Below are experts of layer 8 (counted from 0) of a mixture-of-experts language model. Rows are named router (the router's row for the expert), down (a neuron's output weights, with its number) and show model dimensions 0-255. Each number is 128 + 32 x the weight over its row's rms, rounded and kept within 0 to 255.
After each expert's rows: a language model's description of what the expert responds to. This comes from a sample of Wikipedia text that the model never trained on.

# expert 35
router [161 170 168 182 136 117 111 108 149 162 134 131  95 145 121 110 132 175 102 142 131 109  55 142 105 131 104 113 103 136 167  67 101 153 129 187 116  95 166 124 159 142 115 180 108 176 186 146 164 125 166 114  75 111 132  95 146 177 108  85 150 121 164 138 180 142 179 131 205 118  90 153 106  75 129 148 128 189 130 101 138 127 150  62 143 196 145 145 168 130 191 118 104  95 178 114 111 146 115 154 198 118 150  99 127  87 148 165 169 155 169 170  99 149 106 116 157 135 141 122  96 182 120 127 131 163 171 184 137 182 131 123 173 126 151 110 131  71 147 135 105 139 133 128 134 156 117 222 135 117 165  81 178 176 191  76 101 115  88 149  88 129 102 142 108 150 139 177 172 104 102 173 148 179 158  95 179 125 148  48 125  82 119 140 136  86 117 142 115  98 110 146 186 102  99 104 157 164  80 117 125 111 141  68 139  92 157 122 143 158  86 182 145 123 137 139 108 119  98 119 135 100 165 136 146  78 190 138 116  97 147 160 149  89 101  96  98 109 135 147 155 183 127 154 107 112 175  96 149 140  83 147  63  76 134 147]
down0 [126 187  92 147 150 118 137 160 119 117 133 113  64 158  83 107 130 122 132 144 136 139 135 133 159 106 151 162 105  77 148  99 147 117 164 123 136 166 106 104 118  87 112 135  96 114  72  84  61  95  84  90  73 117 115 139 157  72 151  85 160 146 159 144  66 136 103  90  78 104 102 190 118 111 153 135 126 175 171 134  79 150 103 126 205 138 104 120 171 106 105 149 122 139 104 140  84 168 146 124 186 124  91 182 180 125 171 105 119 146 165 111 129 152  93 113  90 119  88 112 150  80 150 109 147 166 163  64 163  80 158 127 114 125 137 181  72 111 118 147 141 120 109  48  98 135 198  96 118 122 139 123 141 127  81 147 149 117  83 197 118 106 129 152  95 118 120 123 111 136 133  81 113  84 138 105 154 121 190 118 171 197  69 166  66  87 171 140  89 164  71 105 149  77  86 100 135 132 163 150 150  95 134 171 146 119  96 141 132  63 127  98 169 206 167 129 118 115 110 136 126 172 117 128 104  51  50 117 143 109 167 160  95  92  74 159 133 111 142 174  84 128 153 134 100 108 116 126 154 138 153 113 178 166 127 130]
What it handles: Opening pieces of names. First capitalized pieces of foreign place, organization and taxon names after of, comma or in, such as San, Ar, Tonekabon.

# expert 31
router [151 125 147  56 130 188 125 133 157 104 181 149 101 140  89 123 123 163 133 169 126  94 133 148 158 117 124 201 120 103 131 119 117 140 133 135 205  91 110 136 179 114 110 161  87 159 129 148 165 155 102 172 100 139 148  63 154  79 110  91 153 174 106 164  85 124 122 149 160 129  89  95 150 155 142 116 132 155 111 101  93 125 179  82 105 120 168 101 109 165 105 144 155 144 171 161 117 141 121 147  87 142 160  98 134 101 168 224  92 173 168  93  79 130  75 152 167 131 139 107 128 161 159  99 132  38 145 116 106 122 178 142 131 201 128 145  89  91 104  94 145 141  95 114  93 165 152  99 160 128 135 177 144 148 159  97 101 108  96 161 138  48 126 115 165 120 148 135 151 105 131 184 186 203 125  89 139 102 134 151 145 154 126 150 154 188 151 182 121 116 104 145 175  95 119 148 208 122 118 130 150 106 159 109  92 128 201 227 139 143 162 147 117 144 140 153 135 150 111  93 135  82 164 192  95 155 124 124 144 113 146 124 157  89 157 142 136 101 137 189 133 176 140 121 156 172  51  98 133  94  92 150 132 115 110  91]
down1 [151  95 142 130 167 148 168 123 105 129 140 153 151 149 150 133  90 141 133 180 109 138 158 239 126 144  58 119 137 165 111 157 133 142 167 133  91 148 112 124 149 141 156  90 197 118  83 165 200 138 128  84 161 117 124 177 153 132 154 109 109  82 128 162 130 100  79 129 120 141 122 160 163 134 179 124 153 143 154  94  87 164 128 157 147 151 150 109 110 157 106 105  83 104 100 125  75 146  83  87 109 105 124  66  85  44 191 150  87 154 138 140 156 109 201 176 132 119 146 113 214 119  90 119 140 152  97  97 118  30 144 128 123 143 149 140  74 105 166  76 120 123 121 123 128 146 100 146 105 136 151 157 147 144  90 119  82 113 154 183 145 189 121 168 158 203 166 127 120 105 153 106 124 107 156 138 150 137 114  80 133 135 111 168 101  95 167 124 134 124 131 101 116 113 139 131 108 147 118 146  72  98 122  95 150 135 137 155 131 130 109 123  80 131 125  74 110 137 150 174 135 141 182 167 110 115 111  71 139 136 136 166  79 100  73 124 170 168  68 107 172 116 158  76 125 161 104  88  65 155  90  80 168  37  98  83]
What it handles: Dates and ranges. Month names, date numbers, and range links such as dashes or "to" between months, plus section markers and line-start list dashes.

# expert 47
router [150 125 148  85 166 161 120 113 201 106 187 205  75 107 165 156 151 157 104 148 110 115 154 130 129 122 117 106 119 155 123 127 102 191 160 159 167  96 155  99 135 142  89 200 130 170 150 118 168 162 139 146 108 191 166  79 167 171 117 133 108 122 166 114  97  98 178 179 116 159 116  51 140 168 146  96 128 141 100 107 136 148 158 116 124 134 124 125  88 156 150 168 106  82 175 184 163 123 118 133 134 113 139 108  88 121 146 133 188 145 152 152 127 152 143 176 169 179 146 125 111 160 134 121  73 213 116  85 121 209 134  47 252 153 154  99 161 124 145 154 105 148 138 137 151 125 125 124 114  96 158 116 175 166 202 100 147 110 115 126 106 171 179 109 132 125 119 158 106 128  97 139 141 151 125 112 160 172 150  67 163 130 140 182 142 185 166  92 143 111 114 113 105 120  73 114 148 123 124 112 108 136 119  63 147  96 110 187  82 120 110 170 127  93 126  95  92  86 115 113 166 111 172 161 140 151 179 133 143 140 102  93 118 110 146  84  96 105  96  94 167 168 157  80  95 115  92 136  76 119 106 152 112 103  93 124]
down0 [128 165 167  75 116 119 172 174 144 126 126 122 125 146 135 141 160 116  99 137 134 114 134 107 171 125 104 147 112 142  90 128 111 150  98 133  61 115 136 172 103  91  75 104 150 120 136  90 103 120 107 141 197 116 102 113 165 119 105 120 123 149 140 198 117 121  96 142 159 167 117 133  93 176 125 115 123 154 104 114 111 137 127 103 178 120 149 127 158 103 127 105 148 151 156 185  77 113 193  76  65 120  64 143 115 121 158 117 125 122 108 169 171  81  83  99  68 163  88 101 153  66 186  74 132 106  98  52 121 102 210  95 106 120 129 132 130 121 138 114 114 175 153 113 117 121 147 153 132  96 153 141 169 110  73 104  91 109 114 167 153 120  86 142 138 128 132 107 110 120 168 134 137 166 118 188 138 149 164  82 129 143 113 170 107 133  93 121 139 182  97  92 133 139 120  79  61 119 115 141  90 107 146 155 162 115 116  87 124  58 106 159 188 165  93 147  35 113 121 127  83 120  62 208 121 125 124 110 101  93 103 191 121 102 165 204 148  86  73 127  78  80 148 158 178  63 139 147  77 127  86 127 135 143  65  97]
What it handles: Word starts in lists, formulas. Opening letters of taxon names after Genus/Species/Tribe labels, LaTeX commands like nabla, and other capitalized word starts.

# expert 23
router [128 104 156  56 107 151 109 117 163 100 153 130 111 149  69 110 154 148 169 166 112  97 128 147 171 191 158 142 139  85 114  73 127 173 108 143  95  93 130 150 108  71  98 140  90 156 143 165 141 130 147 181  89 149 150  70 142  99 156  70 143 146 144 165 103  55 136 128 205 139 123 149  98 149 185 123 110 131  91 113 117 148 158 104 137 124 181  90 105 112 141 143 182 196  37 141 151 127 115 134  91 155 150 148 107 188 110 114 111 136 136  64  87 179 135 183 151 166 191  86 144  67 124 105  90  45 150 120 115 133 167 144 182 148 141 108  93 160 154 124  76 184 136 126  86 172 120  97 110  99 174 103 109 139 134  90 149  89  66 129  83 105  89  99 145 103 138  94 119 108 107  95 141 122 119 114 129 121 144 133 110 169 151 159 117 122 133 150  97  78 113 138 172 143 175 122 170  82 100 153 118 118 179 106  96 100 165 141 133  56 170  76  89 153 176 160 126 124  83 110 182 123 145 154  92 165  95 134  61  96 124  74 115 170 156 179  85  94 157 152 143 101 157 134 105 131 135 107 177 124 105 139 126 124 126 142]
down0 [142 151  87 193 140 144 169 169 130 116 111 135 154 131 118 133 166 130 114 136 138 198 163 132 140 153 185 184 182 120 112 139  88 112  98  80  79 125 153  83  78 162 107 159 158 137 176 208 156  39 144 102 118  95  68 179 118 143 124  96 148 141 176 152 114 172 160 114 154 138  93 166 121 168  74 119 101 147 130 150 188 121 142 122 155 158 116 104 103  96  95 128 126 129 130 107  40 108 175  59 118 141 137  98 106 134 101 131 108 118 176 114  78  93 104 106  73 106 123 134 186 154 113 118 160 120 181  93 185 116 160 101 117 111 124 146 132 128 120 169  88 152 142  84 153 114 166 115 122 157  75 155 132 106 124 110 133 115 113 172 120 135 127 146 106 164 115 143 175 138 122 118 117  78  84 127 144  80 147 117 187 102 128 148 167  82 119 126 128 159 158 109 122 165 129  29 106 165 137 101  88 164  93 131 160  91 104 126  78 105 212 148  88 107  84 111 101 113 117  67 177 117 168 158 110 155 119 116 190 169 121 189 127 119  66 144 144 113 176  97  89  97 151  88 156  77  97 148  99 168 154 124 160  94 134 146]
What it handles: Dates, infobox field labels. Prepositions before dates or agents (on, by), infobox labels like Coordinates, Released, Genre, and day numbers in date cells.

# expert 36
router [189 130 154 145 159 131 131 106 151 170 110  56  56 162 116 148  74 124 110 175 156  76 113 155 165 157  91 185  92 102  93 119 112  92 166 104  85 132 135 161 145 150 145 128 112 163 142 121 111 135 142  94  92  69 133  57 157 169 118  63 133 204 192 151  94 170 156 146 152 123 125 156 138  50 171 148 119  64  96 118  95 131 126 114 123  79 161 146 130 159 102 147 184 155  78 127 138 151 114 114  81  97 126  90 134 174 105 181  94 179 146  59  93 124 136 147 147 124 130  88 108 162 146 174 129  73 134 111 100 135 166 122 157 133 157 185 128 144 151 155 151 127 131 175 105 155 140  69 170  94 144  87  64 171 128 157 125 117 123 144 114 148 148 153 145  95 140 110 115  88 114 129 102 157 145 152 117  77 146 234  99  78 120 135 168 117 147 132 148 105 127 111 128 106 156 101 119  60  92 162 111  93  97 119  85 159  85 107 178 161 176  98 148 136  74  92 129 152 133 112 158  96 119 113 131 162 163 133  90 129 169 101 146 120 122  88 113 118  87 188 110  47 165 110 136  97 140 101 175 141  82 152 125 147  96 130]
down0 [131 121  97 143 174  69 119 157  83 162  82 126 132 136 140 117 114  36 135 145 142 128 145 151 124 128  90 150 103  86 128 115  70  67 154 143 144 136  81  92 132  94 149 131 164 144 144 132 142 149 106 138 120 131 108 100  92 110 103 155 103 194 139 137 186 132 140 122 154 100  87 121 146  83 101  82 125  87 133  87 134 162 194 103  88 126  58 130 142  87 150 157 149 127  83 136  99 138 148 165 123 144  87 122 101  90 184  85 173 116 101 112  94 129 164 112  72 101 169  86 140  88 139 103 135  93 112  33 136 136 176 124 123 130 139 126  94  95 186 140 161 156 140 129 106 142 135 110  68 148 144 104 142 132 109 114 145  82  65 178 109 169 110 135 132 123 150  89 146 116  98 163 157 101 126  57 108  90 165 106 132  87 150 157 150  92 127 157 157 108  69  94 173 132 120 150 133  91  89 190 124 147 143  88 128 108  55  40 163 133 148 143 136  89 111  70 104 134  48 118 123  94 128 140 149 123 113 181 108 137 194 108  92 104  95 109  54 151 132 155 126  99 188  98 103 199  79  72  85 145 132 171  86 133 125 144]
What it handles: Media and sport domains. Nouns for fields and institutions (television, media, football, industry, War) and "in" before leagues or countries, plus New York and R&B.

# expert 12
router [101 121 168 166 168 154 125 101 134 171 120 154 183 129  94 109 189 132 106 167  76 127 134 131 116 145 134 149  93 172 109 157 150 179 132  90 130  96 155  97 124 180 121 189 100 185 180 134 162 165 149 117  98 160 143  45 118 151 149 113 106  78  98 126 154 110 169 143 158 139 115 110  79 171 185 129 105 116 119 124 129 103 155 139 111 127 167 116 102 175 180 152 170  81 137 207 132 157 120 148 125  99 144 131 135 124 122  98 192 137 194  97  76 132 117 121  80 146 117  79 131 159 119 144 136 158 103  91 123 164 110 111 153  65 150 122 162 124 171 134  68 101 136 140 118 143 113 145 104  93 174  74 130 147 176  98  98 118  67 175 177 150 102 132 145 147 101 210  78 148  99  84 181 177 189 136 117 141 142  87  87  96 113 102 123 165 120 131 133 113  78 175 110 112 154 173  93 106 161  74 130 109 127 146  82 110 148  97 125  83  97 135 142 117 118  57  97 157  90 140 118 121 115 147 148 227 136 118 121 110 124 124 161 124 131 135  84 178 124 100 174 129  85 106  99  25 197 145 113 163 123 136 125  95 125 146]
down0 [119 157 189 115 142 104 166 110  78 180 130 156 124 146 145 116 170  73 175 161 137 174 127 145 131 137 146 113  39  63 112 155 152 142 104 111 136 101 108 110 189 126 120 125 178 135  85 172  97 197 121 147 107  94 153 113 125 128 133 140 112 106  83 182  44 171 142 114 129 138 125 120 179 134 140 144 145  69 137 133  71 169 136 103 194 115 141  69  94  74  64 133 141  93 126 119 150 130 121 130 159 135  82 102 112 167 132 107 161 149 140 131 139 109  68 150  91 168 159 165 132 174 105 125 148 102 119 145 108 143 165 146 123 133 209  90 156 119 128 143 136 168 174 106 142 138 167 151 136  78  82 134 170 111 123 112  82 181  97  89  27 158  81 134  94 106  60 131 188 130 140 167  86 137 120 132 107  72 159 111 134 152 164 135 138 110 100 138 194  56 140  85 156 113 167  70 100 140  97 158  95 185 105 159 130 146 150 159 122 128 184 159  71 128 142 141 135 110 118 146  84  92 138 106 106  39 152 125 144 154 110 133  74 120 129 128 126  74 104 141 114 125 146  71 119 169 112 113  82 134 154 120 124 150 143 128]
What it handles: Surname starts. Surname tokens or their first pieces, and initials, right after a given name or period: John Adams, Frank Stap|leton, James H.

# expert 32
router [114  87 175  90 111 142 101 110  86 143 119 154  77 149 181 168 105 133 111 123 101 148 139 153 135 147  64  87 198 127 107 128  94 141 132 101 130 148 140 145 115 172 113 143  91 101 131 151 153 148 154  92  55 134 130 150 142 160  86  83 132 129 129 141  56 105 127 112  55  98 141 196  96 133 165  94 118 133 126 165 157 100 151 125 152 100 103 127  95 136  85 136 140  90  55 166 123 103 156 166 118 102 133  89 124 144  83 185 157 178 159 109 133  85  87  95  73 126 101 148 100 111 117 145 128 146 130 165  81 128  97  94 124  48 144 137 127 149 167 196 138 167 163 181  74 127  96  95 159 152 152 110 147  25 104 162  89 129 114 112 100  72 177 130 126  82 151 173  63  92 118  74 158 110  66 140 150 128  78 113 161 162 148  98 196 165 182 145 141 125  71 130  80 100 183 106 170  87 141 129 138 149 159 105 109 108 131 170 156 124  83  98 162 121 107 113  90  98 128  95 175 137  76 138 127  95 146  91 118 115 122 134  96 111 112 100 117 124  66 131  70  92 168 118 153 166 150 116 164 113  69 107 105 130 118 151]
down0 [130 162 117 106  83 108 133 180 137 100  75 139 117 153 139 140 172 101 176 117 161 102  97 137 110  93 109 129  97 146 169 165  80 112 163 126 134 137 144 123 169  89 143  79 130 124 122 124 139 140 120 148 161 182 126 159 152  65 149 128 134 142  84 101 125 142 150 169 183 139 123 119 103  64 164 149 128  72 124 169 166 135 123 101 158 176 162 158 163 141 136  94 170 118 112 168 149 255 123 140 113 120  88 176 141  85 150 139  91 152 117 104  90 157 156 175 150 128  89  95  78 177 102 157 162  95 132 133 159 157 121 120 123 161 154 145 148  50 151 116 160 116 102 136 109 150 133 112 146 132 170  96  70 112 141  63 182  95 127 126 153 110  70 144 169 116 121  51 114 164 135  89  69 109 143  66  68 138  80 146 130 175 109 172  75 130 174 192 154  80 139 136 115 128 121 168 154 167 119 114  90 146 101 173 161 136  91 118 189 159 131  96 125 167 191 143 153  10 140 125  86 148 136 133 116  96 120 124 136 159 128 138 149 173  71 121 132 145 157 161 167 131 179 127 133 124 125 151  79  99 168 125 127 128  84  95]
What it handles: Descriptive adjectives. Adjectives and adjective endings before a noun after the/a, such as new, original, large, storied, nostalgic, significant.

# expert 7
router [179  89 133 169 103 111 133 117 112 155 106 185  90 137 183  77 163 145 101 168 156 110 134 151 167 119 114 144  32  80 119 131  79 131 129 135  76  97 155 137 182 158 156 151  86 179 128 136 134 180 147 101 180 113 148 139 163 189  95  82 123  51 167 150 137 116 162  86 115 122 100 144  75 129 161 122  79 136 148  95 105  80 117  48 120 106 117 155  97 126 160  89 128 171 121  94 134 169 108 125 125  73 122 176  84 162 167 147 140 115 142 166  93 161 105  98 153 149 114 104 132 123 147 117 136 163  97 115  92 126 142 117 153 111 174  83 102 108 161 114 109 119 139 180 145 133 119 141 144 120 167 218  84 150 191  98 108 121 142  96  77 188 161 101 154 139 140 144  87 119  94 181 126 140 159 183 147 107 144 107 100 158 129 158 141 147  91  96 164 102 142 120 132 117 140 119 136 111  62  97 162 150 162 155  83  70  91  99 228 104 105 193  98 156 133 117  95  78 114  85 157  98 104 181 122 141 162 138 106  73 108 131  87 142  91  55 129 104 133 183 141 110 176 135 119 137 159 110 126 110  95  90  94 123 103 117]
down0 [124 158 148 120 175 166 115 114 124 126 155 137  89 140 142 137 147 158 138 128 163  31 143  85 134  93 131 125 152  99  71 130 145 117 189 141 151 152  92 130  85 108  96 116 182 114 151 162  70  88 136 186 163 161 131 127 144 159  67 162 124 129 111 101 121 133 115 103 118 160 108 197  91 154 129 139  57 143 152  97 105  96 225 124 120 147 116  97 133 149  94 116 146 158 149 125 118  87 143 141 164 142  84 169  68 131  78 123 142 123  51  89 138  94 129 135  98 170 131 137 112 142 106 157 159 131  81  58 137 137 137 114 125 172 130 147 151 110 136 153  39 107 153 118 116 141 185  96 113  86 179 140 135 125 195 177 170  93 116 156 128 136  70  96  95 124 120 116 161 121  99 174 127 122 138 131 136 130 146 173 112 114 135  67 106 145 160 107 159 145 173 197 161  90 130 147 105  81 136 143  84 130  99 109 128  71 102 120 100 252 135 113 156 220 124 148 109 127  89 101 125 111 174 110 116 133 169 107 103  90 138 131 109  90 169 163 135 141 150 133 112 142  75 131 197  84  89 145 155 150 100 130 145  65  98 119]
What it handles: Title content words. Capitalized content words inside names of works, organizations, streets and awards, such as Street, Love, Life, Arts, Advanced.

# expert 50
router [163  97 164 127 140 137 110  69 133 171  90 164 116 170 160  81 117 141 102 116 100 130 161 149 140 131  78  82  80 115 174 115 119  96 117 137  91 148 145 168 101 151 136  85 112 114 132 150 177 146 162 121 113 164 139  96 155 164  82 106 150  97 151 141 134  87 130 124  95 148  96 103 125  85 136  98  98  92 102 145 121 107 161 199  96 137 160  89 108 178 139 185 155  82 109 162 166 149 110 128 162  97 170 133 163 144 117 139 156 158 181  97  60  30  89  89  96 119 145  92  69 109  98 176 110 120 134 132 146 103 167 123 147  63 159  64 145 116 173 187 126 133 157 176 104 133 127 126 138 126 117 114 130  59  89 115 112  88 113 101 113 118 113  90 137 107 137  97 102 109 122  47 163 167 131 192 124 121 113 109  96 187 178 163 157 160 154 180  98 106  61 149  87 152 166 114 115  85  92  93 164 151 117 129  87 120  96  97 109 159 142  68  85 179 101 118 103  89 146 111 167 163 121  92 112 124 131 135  71 112 148  90 102 112 107 138 146 124  92  93 136  56 190  97 129  52 149  98 158  96 114 115 183  91  99 161]
down0 [ 89 176 162 133 136 119 137 170 133 118  84 215 113 153 112 116 185  94 122 118 163 182  58 108 152 124 101 100  81  91  73  98 125  96 106 170 108 156  92 115 141  99 101 134 173  94  97  72  73 111 160 119 117 181 160  56 124 148 123 141  99 137 111 147 134  74  98  69 130 117 101 130 131 184 129 150 125  69 110 156 124 111  78  70 195  95 115  61 124 114 156 116 106 129 132 107  88 121 139 142 123 114 150 109 157 121 134 189 110 114 100  99 159 139 125 111 129 117 171 112 129 188 161 148  93 106 109 112 145 134 109  95  51  93  97 143 150 171 185 167 120 110 128 107  91 138 175  74 136 130 149 194  75  93 103  93 129 118 119 159 134 127 132 137 141 126 112 157 124  67 183 194 145 107  97 137 132  98 100 113 103  82 140  99 134 153 103 156 124 168 105 132 120 215 178 120 101 125 112 223 122 186 138 214 137 156 127 156 109 149 138 180 165 116 105 100  60  88  86  93 157  99  97 121 133 123 152 108 139 141 126 141 150 130 112 105 107 161 101 100 159 101 158 134 145 136  79 108 111 137 210 141 134 163 104  87]
What it handles: Nationality and identity descriptors. Nationality, religion or role words after a/the describing a person or thing, such as Jewish, Catholic, American, politician, footballer.

# expert 33
router [154 124 181 105 181 140 138  86 139 191 148  85 116 169 176 115 143 142 115 176  81  71 103 165 164 155  85 150 144  96 123 138  94 162 186 107 105 115 148 168 128 145 112 139 116 198 149  88 180 184 144 118 139 114 109 153 142 134 110 104 144 203 108 137  93 159 128  84 170 102  99 141 163  99 202  97  96 117  96 100  78 101 156 171 121 122 151 122 124 175 153 163 125 130 111 130 167 162 109 112 161  90 168  79 147 120 163 165 184 146 176 114  78 105  89  90 131 179 195  66  94 132 152 154  79 128 201  79  89 103 172 106 125  98 176  93 108 164 140 142 122 138 120 155  94 164 156 177 165 122 158 104 126 113 143 108 119 110 107 103 106 102 135 113 183 106 166  98 118 115  92 144 156 183 118 122 132 102 145 138  74 100 156 154 170 135 139 165 133  96  67 148 148 103  57 125 141  91 137 123 124 129 115 100  61 125 144 130 156 126  91  63 106 137  69 165 124 102 107 129 175 141  98  86 117 165 130  91 136  84 175 124  86 100 144 118 103 130 114  85 119 164 172 105 108 100 205 106 170 106  71  81 105 155 100 156]
down0 [164 136 159 154 155 158 186 132 164  97 109 178  96 119 118 143 163 120 180 200 113 152 158 142 238 115 172 134 112 110  92 103 159  93  85 161 171 120  84 121 125 119 106 134 175 124 154 134  97  65 102 100 143 194  96  84 112 135 119 160 113 191  83 168 142 105 132 196  62 170  98 198 139 137 116 134 120 130 107 131 180 135 138 128 153 161 164 152 133 139 143 139 173 123 122 138 130 150 103 111 118 160  65 181 142 174 122 100 168 117 163 142 153 142 133  75 138 162  74 126 136 179  97 155 101 113 163 158 155  54  81 135 108 179 123 115 112 107 136  92  89  89 126  69 185 140 122 153 167 135 117  83 127 120  96  87 103 126  87 121  99 125  91  98 121 109 111 109 118 102 148 154 147 157 212 168 107 152  66 149 148 165 148  87 163 153 167 150  96 171 127 155 130 188 172 117  95 133 149 139 129 171 166 115 163 117 106 113  76  94 156 126 164 137  84 134  75  98 150 159 149 119 125 105 126  89 165 170  92  71 171 110 119 132 124 133 118 178  97 176 141 123 136 168 111 117 120  89  78 201 122  72 157 143 121 136]
What it handles: Proper-name modifiers. Capitalized modifiers in names and categories like National, High, Grand, Field, Special, Paralympic, often in sports or award tables.

# expert 39
router [190 126 172 137 148 117  99 101 138 152  77 131 120 122 134  93 164 145 106 152 129 139 105 146 146 119  95 198  50 125 132  95  85 134 127 153 180  68 162 135 172 136 147 124  63 123 174 160 146 119 155  87  91  30 130  73 140 143 135  95 177 144 195 153 129  68 151 120 117 135 100 153 114 123 158 191 101 156 103 105 123  77 199 146 143 145 171 141 122 123 193 141 133 119 134 147 174 145 120 133 205 141 169 112 146 147 174 118 124 136 121  93 121 105  71 133  82 117 108 109  99 195 134 152 109 111 109  94 100 144 153 213 119 132 159  95  92  95 158 109 132 141 168 140 220 145 133  96 130 120 158 164 105  72 156 136 144  97 121  88 128 132 101 157  88 112 159 110 119 128 139 154 146 139 179 195 159 144 127 120  73 135 162 177 158 149 159 181  57 104 143 140 120  96 104 136 170 131  33 125 132 128 127 124 112  89 153 146 142 163  78 147 134 157 159  39 102 134 154 108 102  84  93 143 127  89 165 113 151 112 121  87 113  86  71  65  97 109  99 167 143 114 121 145 143 140 117  96 128 130 135 116 120 130  72 129]
down0 [159 161 174 119 107 127 144  64  90 116 130  96 139 133 123 127 131 158 108 188 143 150 125 195 192 202 126 107  95 129  67 123 159 120  94  78 171 140 161 125 154 105  81 139 159 159 151 156 132  83 116  68  73 118 128 117 156 136 142 142  63 117 124  71 106 157 177 117 169 105 130 121 121 120 137 161 136 117 123 180 151 181 125  90 181 146 138 159 148 114 101 149 117  98 178  96  94 135 139 169  90  94 108  90 108 104 201 179 106 157 161  56 131 127 121 104 111 207 149  92 131 134 159  91 129  70 115 100 118 139 106 151 179  89 130  95 151 132 112 104 115 150 138  92 174 129 140  83  95 107 151 157 121  96 168 115 105 197  89 179 111 161 117 150 193 128 145 124 145 131 137 107  93 107 125 199 182  82 122 124 150  86 179 102  70  97 158 129 140 153 130 163 196 163 130  77 149 104 120 125 115 112 108 181 198 164  88 118 194 138 110 161 127 168 188 148 106  87 125 101 116 136 144 123 146 135 165 139  97  85  91 115 111 127 166 101 127  77 117 133 105 101 169 197 152 174 194 141 148 142 163  98 158 153 140 138]
What it handles: Country and region names. Country, city, and region names or their endings after in, of, the, such as Ireland, Paris, Syria, Oblast, Euphr-ates.

# expert 8
router [177 103 127  95 151 166 131  98 135 160 123 120 121 146 149  95 153 140 109 161 100  95  84 183 129 151 107  71 105 132 128 120 129 100 158 131 124 118 160 175 182 118  99 145 103 140 153 126 142 126 116 197  93 148 119 136 150 150  83  98 164 166 134 162 127  87 162 149 173 144 116 147 195  95 177  48  82 114  74 114 124 149 184 112 145 137 166 109  97 162 129 133 149 161 151 159 161 133 106 149 181  91 155  92 137 182 187 141 125 148 140  90  92  97 106 141 191 133 151 114  87 145 130 137  68 111 147 120  85 111 154 131 202 168 145  56  93 185 144  66  73 113 120 138  88 163 128  81 184 174 181 174 159 152 201 129  90 106 130 118  70 114 183  89 143  86 126  96 111 115 134 140 170 153 167 169 156 101 160 105  94 122 137 143 185 148 156 142 130  75  80 200 162  98  87 115 116 117 126 133 141 102 142  99  98  81 161 154 143  74 131  96 126 174 107 161  90 128  88  76 167 122 125 182  88 128 185 110 121  77 134 102  98 140 108 111  90  92 135 151 156 139 159 101 133 151 155 100 156  84 136 105  72 115 130 183]
down0 [129 195 148 153 141 139 137 185  98 131 102  63  82 181  94 116 129 110 152 130 141 137 116  70 186 115 113 154  93 157  89 104 130 201  95 211 153 153 127  87 139 121 149 146 172 109 174 121 121  37 124 103 155 148 136  77 144  92  80 114 108 152 167 109 148 138 124 146 164 113 110 110 174 110  95 112 137 142 184 114 136 101 146 140 134 154 182 145 183  74 120 140 101  87 117 128 170  95 126 173 163 110 142 105 118  67 173 175  71 185 105 149 134 115 120 142 125 138 181 149 197 215 131  97 137 115 218 122 161 126  31 157 146 108 138 148 202  85 154 153 132 148 107  95 125 179 152 165 123 110 129  63 151 123 121  83 110 149 202 181 146 162 122 175 156 177 148 120 150 135  68 128 148 131 160 117 112 109 158 118 118  93 132  94  70 147 141 164  64  96  99  99 118 122 110 146 108 133 129 120 113 126 127 137 128 145 132 107 164  82 159 116  83  75 160  66 113  83 120 126 168 179 148 116 119 137 131 145 104 136 167 151 111  85  78 147 133 109 136 136 103 122 160 131  97 131 116 130 103 127 160 144 173 133 149  94]
What it handles: Table cell separators. Pipe separators and cells in Wikipedia tables of sports results, squads and schedules, such as |, scores like 6–0, Pld, Team.

# expert 62
router [175 105 156 183 165 137 156 133 155 154 150 191 117 149 141  85 165 155  58 178  86  92 116 141 129 142 145 132  68  80 111 128 103 126  92 162  96 176 131  99 149 114 160 167  78 164 152  95 114 177 132 100 169 169 150 107 127 162 168 117  81 112 156 127 132 146 143 111 116 193 108 100  90 177 156 117 136 130 144 104  91  94  92  43 129 126 115 167  88 164 158 147 158 121 142 109 138 155 141 137 105  56 144 135  88 162 174 161 109  70 145 183 133 146 138 178 152 141 144  85 142  95 170 136 131  89 108  64 125  90 141  67 133  99 167  90 126 131 164 122 102 111 190 156 125 124 121 124 165  84 142 197  92 156 195  76  96 116 134 104 105 159 185 116 172 130 115 101  52 133  89 134 128 146 128 165 142 126 141 116 107 149 141 165 126 172  68  78 132 152 127 150 107  98 104 164 139 131  62  89 204 158 158 164  98 127 100 115 223 104 117 178  97 145 146 104  99 113 106 113 108 164 125 162 126 156 174 105 116 119  93 124 104 167 106  81 137 151 129 160 172 138 153 124  66 115 150 127 149 153  75 108 142 101  88  91]
down0 [100 209 148 140 143 120 109 173  91 155 117 140 175  93 143 117 159 155 145 200 124 130 156 189 138 171 133 112 120 103 109 130  99 142 149 163 147 181  85 118 115 122  92 110 170  99 118  88 108  74  99 124 142 166 144 145 108 114  73 181 147 159 127  70 115 125 187 118 131  92 149 113 208 106 149 115  83  39  89 148 113 199 151 176 126 108 169 200  88 102  94 104 154 126 151 132 128 111 105 193 109  77 133 109 124 122 119 126 110 144  97 129  71 173 161 109 146 162 126  86 126 119 154  83  86  51  66 136 156 117 160 132  89 107 157 106 120  93 177  86 123 148 118 106 122 122 160 144 125 135 141 159 132  89 139 118 108 181 101  81  94 100 102 162 150  79 132 102 100 118 158 132 133 171 128 164 147  80 149 152 139 140 112 110 108  87  95 187 146 147 172 199 140 160  96  83 130 151 105 147 151 111 134 123 140 155 147 178  54 146 151 110 125 100  98 107 114 100  97  77 156  82 121 110  99 101 195  85 145 115 157 130  36 108  70 109 117 153 145 165 151 173 180 125 132 145 168 161  97 128 117 178 125  79 107 144]
What it handles: Words in creative titles. Words inside titles of songs, albums, films and games, such as Love, You, My, Night, "Love In A Day".